From a checkpoint of a small mixture-of-experts model trained on Wikipedia.
Experts: 128 experts in each of 6 layers, 6 picks a token.
Below are experts of layer 7 (counted from 0) of a mixture-of-experts language model. Rows are named router (the router's row for the expert), gate (a neuron's input weights, with its number), up (a neuron's input weights, with its number) and show model dimensions 0-255. Each number is 128 + 32 x the weight over its row's rms, rounded and kept within 0 to 255. Numbers have three digits each.
After each expert's rows: a language model's description of what the expert responds to; "gets" lists some tokens that make up at least twice as much of what it gets as of all text. This comes from a sample of Wikipedia text that the model never trained on. Tokens count by the router's weight.

# expert 35
router:135159101128155124083114085133133143123135093097163154098114190169123077156183155123113133116174167089104101146149062122191138161072126121136125082126160101094158120094119212167128164103104136147230196088151132114154141163081147097118096145137140119107152073084163114136164130118151205129080157171117174224128138155160153189094194092074130139152095146165131150123104174128153083122127151096189120141127120131137174077076126107148067103142094124125144074113172085129145135179122113076143114135108148094120118137151116049143169142140104126169132072162105110185155148107153137133112104131065156144152136129157171179104136221114097144096120185118141078127094128091136165105172129138117157130117103104120124132092079151102119156165116158166115125115111096114183158074174121
gate0:167087196078126121112132131096141170115112122164089120094135066147072066132128124100151124129100100129109150204119077118106168107142216115180093179114166111167115172085130141148101165126107114130130104137187138167125097095103137167075184107142193152101148136130116122199129128090104119114135163110104156075131144176141079171171116154134166092159173146080121097117111130143121095120144156114154129158143087094151132113179134093164155096102150145172116130129076150204136103151106200160135150151070099096134166069123102108121215125181109069206155125156108141146081162105147145124147136121186130148153114108145114167187114148071075123115131130180110171170140083116111159164120110150170125129191142151192144146162147151104137140172185073105080125094154122105148144171146094
up0:127087153200150119085092108157129100090119192144122088138148109111116100091098116147108138180179133166109064139141117155175063162134106135191088105094117143137124130162120178207089102146126179117141062092172117154114121141104130090113145113138147108109131167123142087109146129116073103124100124130139091184080125108121144166121133121080163122152090128148152143119087111124067078158128130164146117048149127105121153147152170086110083104122110126097005081170109141086152158117065090105118134089177143146119177139117156139107126130119136113103147103136071126100109140134089106107111128110060121077131086117148140090177168119128165137120156161147095052202111055153136181112204121132174098153052125199175115171122102087127181135154155146126091171093121097113093147129113122
Description: Digits inside numbers
gets: "0", "5", "2", "3", "4", "1"

# expert 2
router:079127138129076156105057109061132139132125095124118070113080110176160115188097162142155092134166136145129138132124123196182131097121126148138186132127161145195148128118123128151157177112116125126148115127142134064093109160128152092183080165175120150108115106173119146152125179112136154109039094157109108207102119150145149084103139101110082197167108160113089127093180073110125078174158177158128166151142161196081112084142082159121127160130089103085103164144149177088132142098102104167131105148094128095106096116154228115104139114175165135172156083127093142114167158116182142141123107099095113070124105160154145128123114141155208213128100124092142115119099139126103165116102117100050133145161091166109123105151155164097078077149160130151123117094161155116168138153105180
gate1:117117160173166113136058169151160156121080120096059117132159132165186161138160172135070141118142104107113135077072134111102140081137126156096058135065116182119118129152101158065122149143122103161095119165080094100114115145153121176153078095143147130124087068174106086112113091141091208137096098173118122129068134084198170144131092124080077108133131136139101092121178089119129138132131152158153145104151139178107106166115142171080138102113168110206138087141157154152121130087141137200152135140114149138083152106185136109113189113069077111127125066201080121127145111097140137077091115113108115091125121186113152126117135165123138150103171073083102107114059067130153105127178099076091107140137109159135135112118097085057166126069108158111157130137181150132101165165127132
up1:166132145105185123106114157092087163119116104199120096158133133075099171137155132137118155165074147123124115142150146205070127125118144108125145130163160078107147140146106138090152058151129180098017136156144172112149113108088093143143184119166147136193094149129115173151146081173131092170131167167089140087110170134092087183129077145186074083147179084074110128160093094075106157133143100103131122062104186162153137136108113157072159175136091163129108116133164140134142087107171107125147119138118174132135112104081114139155089163063147149111110144136078122126089135164162144140127150181174141164110120157086090127136081119134118164157177133170163157163204168134139064109085184116176110103191161138126131131170129076143143153136105153176090160074165129136168099110149134
Description: Digits in long numbers
gets: "4", "3", "7", "6", "5", "2"

# expert 6
router:153052118073150117164121145157145114123093071097105084142147127112065141147136149098097162182111120180084113153140109137157177122149165117086134156134144162085122107119090107164117095112063073165076136115211176128136163152135172057087163119152203170135120144157091180089087118137039109123049130088069118159123081142173146161167104036135117160162101136125118147115126114139151160141124176181149161136179163127108173103119126141133129178129093139139113104095123149081128159155126162157106138162128106140128119088128156128099088184066147141114081143154063163146094125125119155098147127098146193130191121167143161115090090115116091183094160105162129067069126075103136106079086149130135102113133131150106194142157119103140119120125183105143169147134115128140121189180120105
gate1:199147135098161152172155066169115125131131147103136134092125150120156095087148088103137104125139110122068165078175133141072098153147135099143189173107147146137087061080107152114113147113147075107092136120138153156160157137127141146126107105169152125105139128167170083149112194116167122167099148120125101052064098119139069138143120145065112144117069117148158111130146102083181128143087124145082173185110151137129149189181101162192134104102183103079082118169166094210119108104105179123087105116178133156149147135074159144126127123106115126143158042122114147139134116175104136102114153195151155082207122128143097104175155178117120111122130132174130135107181183148103173196076177122175155125068196140107130139076119123166166155140119105150138109178109132092132138102145093
up1:145155167161127163169149144162092061082136039184079144064149173166159147101091176073128084162151138082159089112072083118077115163103126160123109163206133109139099181105084134153124130154145157156197153059139103179142137134096125187149125108155169160106103113156126133198144108162073164120106123168125145059169118164174067137089127104157143125110149094133142148088104114124140167148135158182165132148115102129136136121104085131173116182120114153074173111152167150140151066200135152162163110144121077107162097169125141111155122142134145077110098166115162135105085068139135109140133143180141164147095135109153102150137135161115108136124123142159098139113130136167114076162181121117124110191129121149148106142156157169144198119092127161230076115138107120084173145115163143
Description: Clause-initial subjects
gets: " a", " A", " he", " the", "A", " it"

# expert 22
router:159114133145150108158115118119212064121113125160132100088157135090062150163119147093126124132125105130110082089160159108127156101112156090160148155130158130125161116107132061148152080132093189114216069147092184126118191100108075132095105108146148181140106073132144163070091114110110102197096129118162146173143045149129132181076144116117052109146167133141072175174165089107159151103085122079139132135114170135098128162117151155125077095128141124106145124099130153105148163138141133123169137148106162164096114181145160169125129095103152122128145133125104161126126212139065142119050093137117227136149120125133183141178127160085140138128176112170135155077061117114111096124141120167153085138121126179127101091084139159186102092082062157123106113123168100123098170091122150
gate1:123115171109130150148146139151134159115129114082216143143140190173090115094135142113104143160127086129166115102187148103192173147141099152155148147122087135155121151055145063152064128178080099104168085164102132122093115169100098122078169153096122152117155081113089071125100146144097160109128135074080147131107118108099146117123089102127117149131140113091110161179111095188106098102117103156137095169189121185062113112176120135099095154124168143120166160147114140069127073164129135157135089107084141116111126180100126141157107181114178117118093128081162169153166183162132140118085114149102164189141168164176124092075131198108114137103173120167081086067085126080103101025168099095153142136149122082127143106140105126100076104137118160149142107097126167166157129142177196
up1:125138145142164150177125106145091161111119132166103162172150123168143123106124182157111087152059101126144173183173128152179110081114049103094156107124177069145086084142069100174176127121097104156144124100113166119089108206159182084182159128130122114157113147086129075130110178121125104140202184152107162170090129108152125110100167161156142165148169110176150069108139084185106172125132145124173111115118125118189100178069085154152169148144153111103118140104075110077158146172096092120148100122115093124191114112118136130093139097134064127163137152100108078091129107161153138077150180166108085171195129122134125138105091098137155143082132153095114108141148114175102123083131144083167150153127074058079135086125097144113122075114173106166108145146147173112064174156114137
Description: Quote and title openers
gets: " \"", "\n", "'", " '", " New", " —;"

# expert 51
router:117088092143126101081114113083128096179138154117106150170127144123127118083113155187081135204088083067112120102111159131151144159082133118102112159121054126134084156164084128145077103139072134088173085125164131168194115129079158100130087119108112144165105125155143164161047117094169062085169097116181124157107125165154168135199168098092100109174140127103099066152167133111182120131129151146161152131200106149078111163165151172133121051107125145123118104076134155094078153170144153164141105130098135125108115086184123094125166151155145111152127131055180122188145167098133174103179139165143112134137070089116143095131131112166053159140146094152119107077151148169175077116103181179144165150156078150114149127164160142167124159116121130129127087092156069129106147140133102
gate2:106127149117109152144188104146106133125108122164112214166165175151149089208137140126200152098083116138147062103086078081127159138105120092188093168167151103114116166170149112087118167114076136102123127144085130161089116167134115109139155102112169144175078135172172160114127121161081120116175092157162160154104151115152181107140116120104185150116194103150112105166113133136126110104148137119093077153139145146106132138102123153153112130137165182156107115087073133196145108125125139114166137076086093175110127127116155175109143044145131109118217102089156139132125142067133176104134117101080182131104117100114115158141164123110139101127125100164173133081092111144136149107090094104142096074176114074118106080086147127024139138134095170086119199144173103099100135179051097
up2:120116172156098147148121136163137116172109072169062184131110107158143102141142154081087110131117108102130103120147084180120151147145103113178086129101112109133092156147178139127121117071138120153121167119105119116091049171067068182093054158055131112154086147145096117107097125114133124073145140127162124192131086103131103063105136147109123143115132157109127098117104138169074094154099172118218081155138168088141071148009146108177167122077122208172130178127102148119131099111103086149144156137094087061124169141121138151128114079167131151157115152127135128142144100158145162190122131159115106136123136122083113136105095087128111104185063071193152161176101100153096169133101103123124137151151074118136105169100161103089165140075091169141172116088154140111101123108144155
Description: Line breaks and markup
gets: "\n", "==", " \"", " ==", "===", " ==="

# expert 31
router:098126196044173113119108159160133147129088154070118143140174159109131127145150119142137119129124098141114109159122106100103111124176194119128131113168149177096122191144109116125178183143104116181135155121135191173083120167056068092130185126123127101151152121184085158116149070062140120110095142071108156187133078157169114159114098139132082112092129090089100150103138110181109093086133121146120118153123116131100135136091206140140126141129124144090148155111146171102160161160134126116146173192127102158069183143080079076164121096092100078117127157140116128121126097112101082055161079111104072117192081117106117164103107069147131124120133137171121108087128108092102143091124182133130120091133083191101180124159133081125125227145119148164215139174123123153106145115095124
gate1:145098114129125059100144113143150115120142121175166134101166138121128103124133089214165101076169182091096087132071093133147150124125092111164120166123130151149167149144175148195113080177071149150073125093109120142114125182068100116176087149091215157119153153088131167135109096093166147168115158113102042159136053135137127108134092121160176084122090099149138184125094198121158095113130159125105214115140149141124066139101136094072139128137118126199113061159158145176125130102129112085129110157075157098107114130149083130137151126166125145180127125107133179160134107081174133081131130121160109157148079160145133199160172126158076106108142102113094152128093076097131164159121129125188133162122130127109208093105093076111128133109134166145075149130091124117140160179095163
up1:103166148129145109119130084025126112216135078099169108150107134127088140112136087072140090124114160118138114159093129157100164126095153079138196124160095124100131114098101094177148132124104072102156056146109167121125134109059119154148117159144119148099171157124171134084162147139112134113135135133158173145142087071128184086106130161127170113146121143100171114149085146112041124140037111134116188157096148111175145099139167161112134180169066145161064133117114096109167117139132098095080107156109140144132110147090089183089155109076125083129135136143121138106136086109155063217131160161159124080088108149142116108106128162110129142121130162156132144098117051166109093111139162133110140200155077104147061148102123109152131120108140074171072180157127188171081171107146145
Description: Name-initial capitals
gets: " S", " U", " E", " K", " O", " I"

# expert 57
router:082132115159170164135124174138115127157106111125087140142102156090145145066127052085151127118122208144093158106172077151129100095162148139119097180133134123055132114169171111155157186118093121172175165108091101107149178072126113164106113156150120111111151185167098134138135130107185119145131107159087166174150088135119207081119138142167105131115106123125146167140135157098131137122160156105111107125125169145099124111199138132107103147104184138097061195096058123108162108137151122135178168097157090100119103097105144140134177103154106153150114091169114128161076155106123097103187199141139160087143112179150141122120136107163143047160125210177089147113104147123139097128163136161123123130135166117101137092151145178160117180179149188062190166099127131169124102141177034
gate0:114151143097148152118155127159124159176169123163106104100108130125157130134133164081090117107139120118056156118110142079101130117150180105166098107131128058108125137186114093149126139090128185141129146190097114170167159093120172134077141095103091089155124125167159135110115131117137126075105155098092099138135191088154178123110078174130115111087133143095179167048176122128140167142140089060103171106156138166130145118186054142186156146142132121135126097103142175112129141108063119181121145061130111178079114085122145133108103117087101139069140118128114103113113153125162103117127193076178089176129148151166094057082149182228101135131104160144083202119118091159088106149100182116061117119141155132130118170137151125133129116124087177071186172151105193114109134098147088
up0:143117100113123148153160176131137159126122125170115156163123113110157097190076179115171080115122160138128097149154107111123155120145220145092110090125135148168085151131129123123091156088076147087137085156145110127072139167103040143077208114137104125167093122119111148156150091105089118151078158132211142112106132164153161155082121047156099085134151167134121062080154124096075176095104099076089096100124156162142164145158144134086154142130135129134160125086145109112121100096101099185180135117132179095187125111103131152154126149073195122106125197069112159068169148145120087180066099111097179139141133123045135183139098139060118171105172144094115133145094132101143093115183135130144117105208091158124100110119171163111150138117151170109143150127167130134137122160136169
Description: Romance name particles
gets: "2", " de", " Al", " La", " De", " Le"

# expert 53
router:118159117094157111132136139163130097166118121140148093131017100103062134120132116083121175184127133159102145114142131111096091142106172083143119166121177163116073080131089070126080112110117045160174153088130141144111142082107121086136141171209166139100176155167152168099063111134198066169165184053115151107098125048071149103145088132152097115146142136140068142112163111130117118144087124144069122135098174111129107167078175165123103113162120085111120124149153131122141151148070179204151134070094143087112160086091156110141187127130072137179103111136144091131098141175144163093126116100082161119132148140104119051141148102167161076092130155116124090149106099131124118087110158161165132110091133147139123146160119167139150110138122137102179168172151179130106124137126184
gate0:096125132121127133170104102114160172142104168169092073094150098114132155102161166146072147176156129122057145097119166100205176130129120102184146084075145118108066143134152141169159072141121170161104146172155099098084141170171166105167160128112077143172113162131126161190082153123107069138141124124104113077131159128081134097173100070149084171139091165167107124161130156140129126087175064144105172130102148139111142157144164125211104143163145132096190185141066127099128116175130113098163161152169111156162111119136138127089102135165116127204156164122165114158137151193078171093124155172119143153172104135188128179125060139131120093151105116111101139103134143175087088111135166211139147126172159079117163144180128121128133113104137099163145086162131142159107172068145087
up0:134161208171185111148164127090097138110152140179167133164089103174171149140114125098111098124091159100139143086140128156135109172153174159194159090124092155130099158156052094138153144094120130120095123132064133137117115099098091061137039176195073159159096180141090096147141089123114143125148144149128118083158150120136080130119170149119132170116097217107155106128112170118155096129159155193143096137090121098140120078077090159052090170087136189137121128207137135104145081041148109094098189105092141084136155138092144161121087110121197120151139165152099119091096122108116133150149143134132083121169133122130141150118124156167124136110125114074097094096158118178121152135082183133133128128157137116092085136189147135107095056104166129140106141145121166163104165074182118
Description: Hyphens and word prefixes
gets: "-", " \"", " (", "–", " un", " re"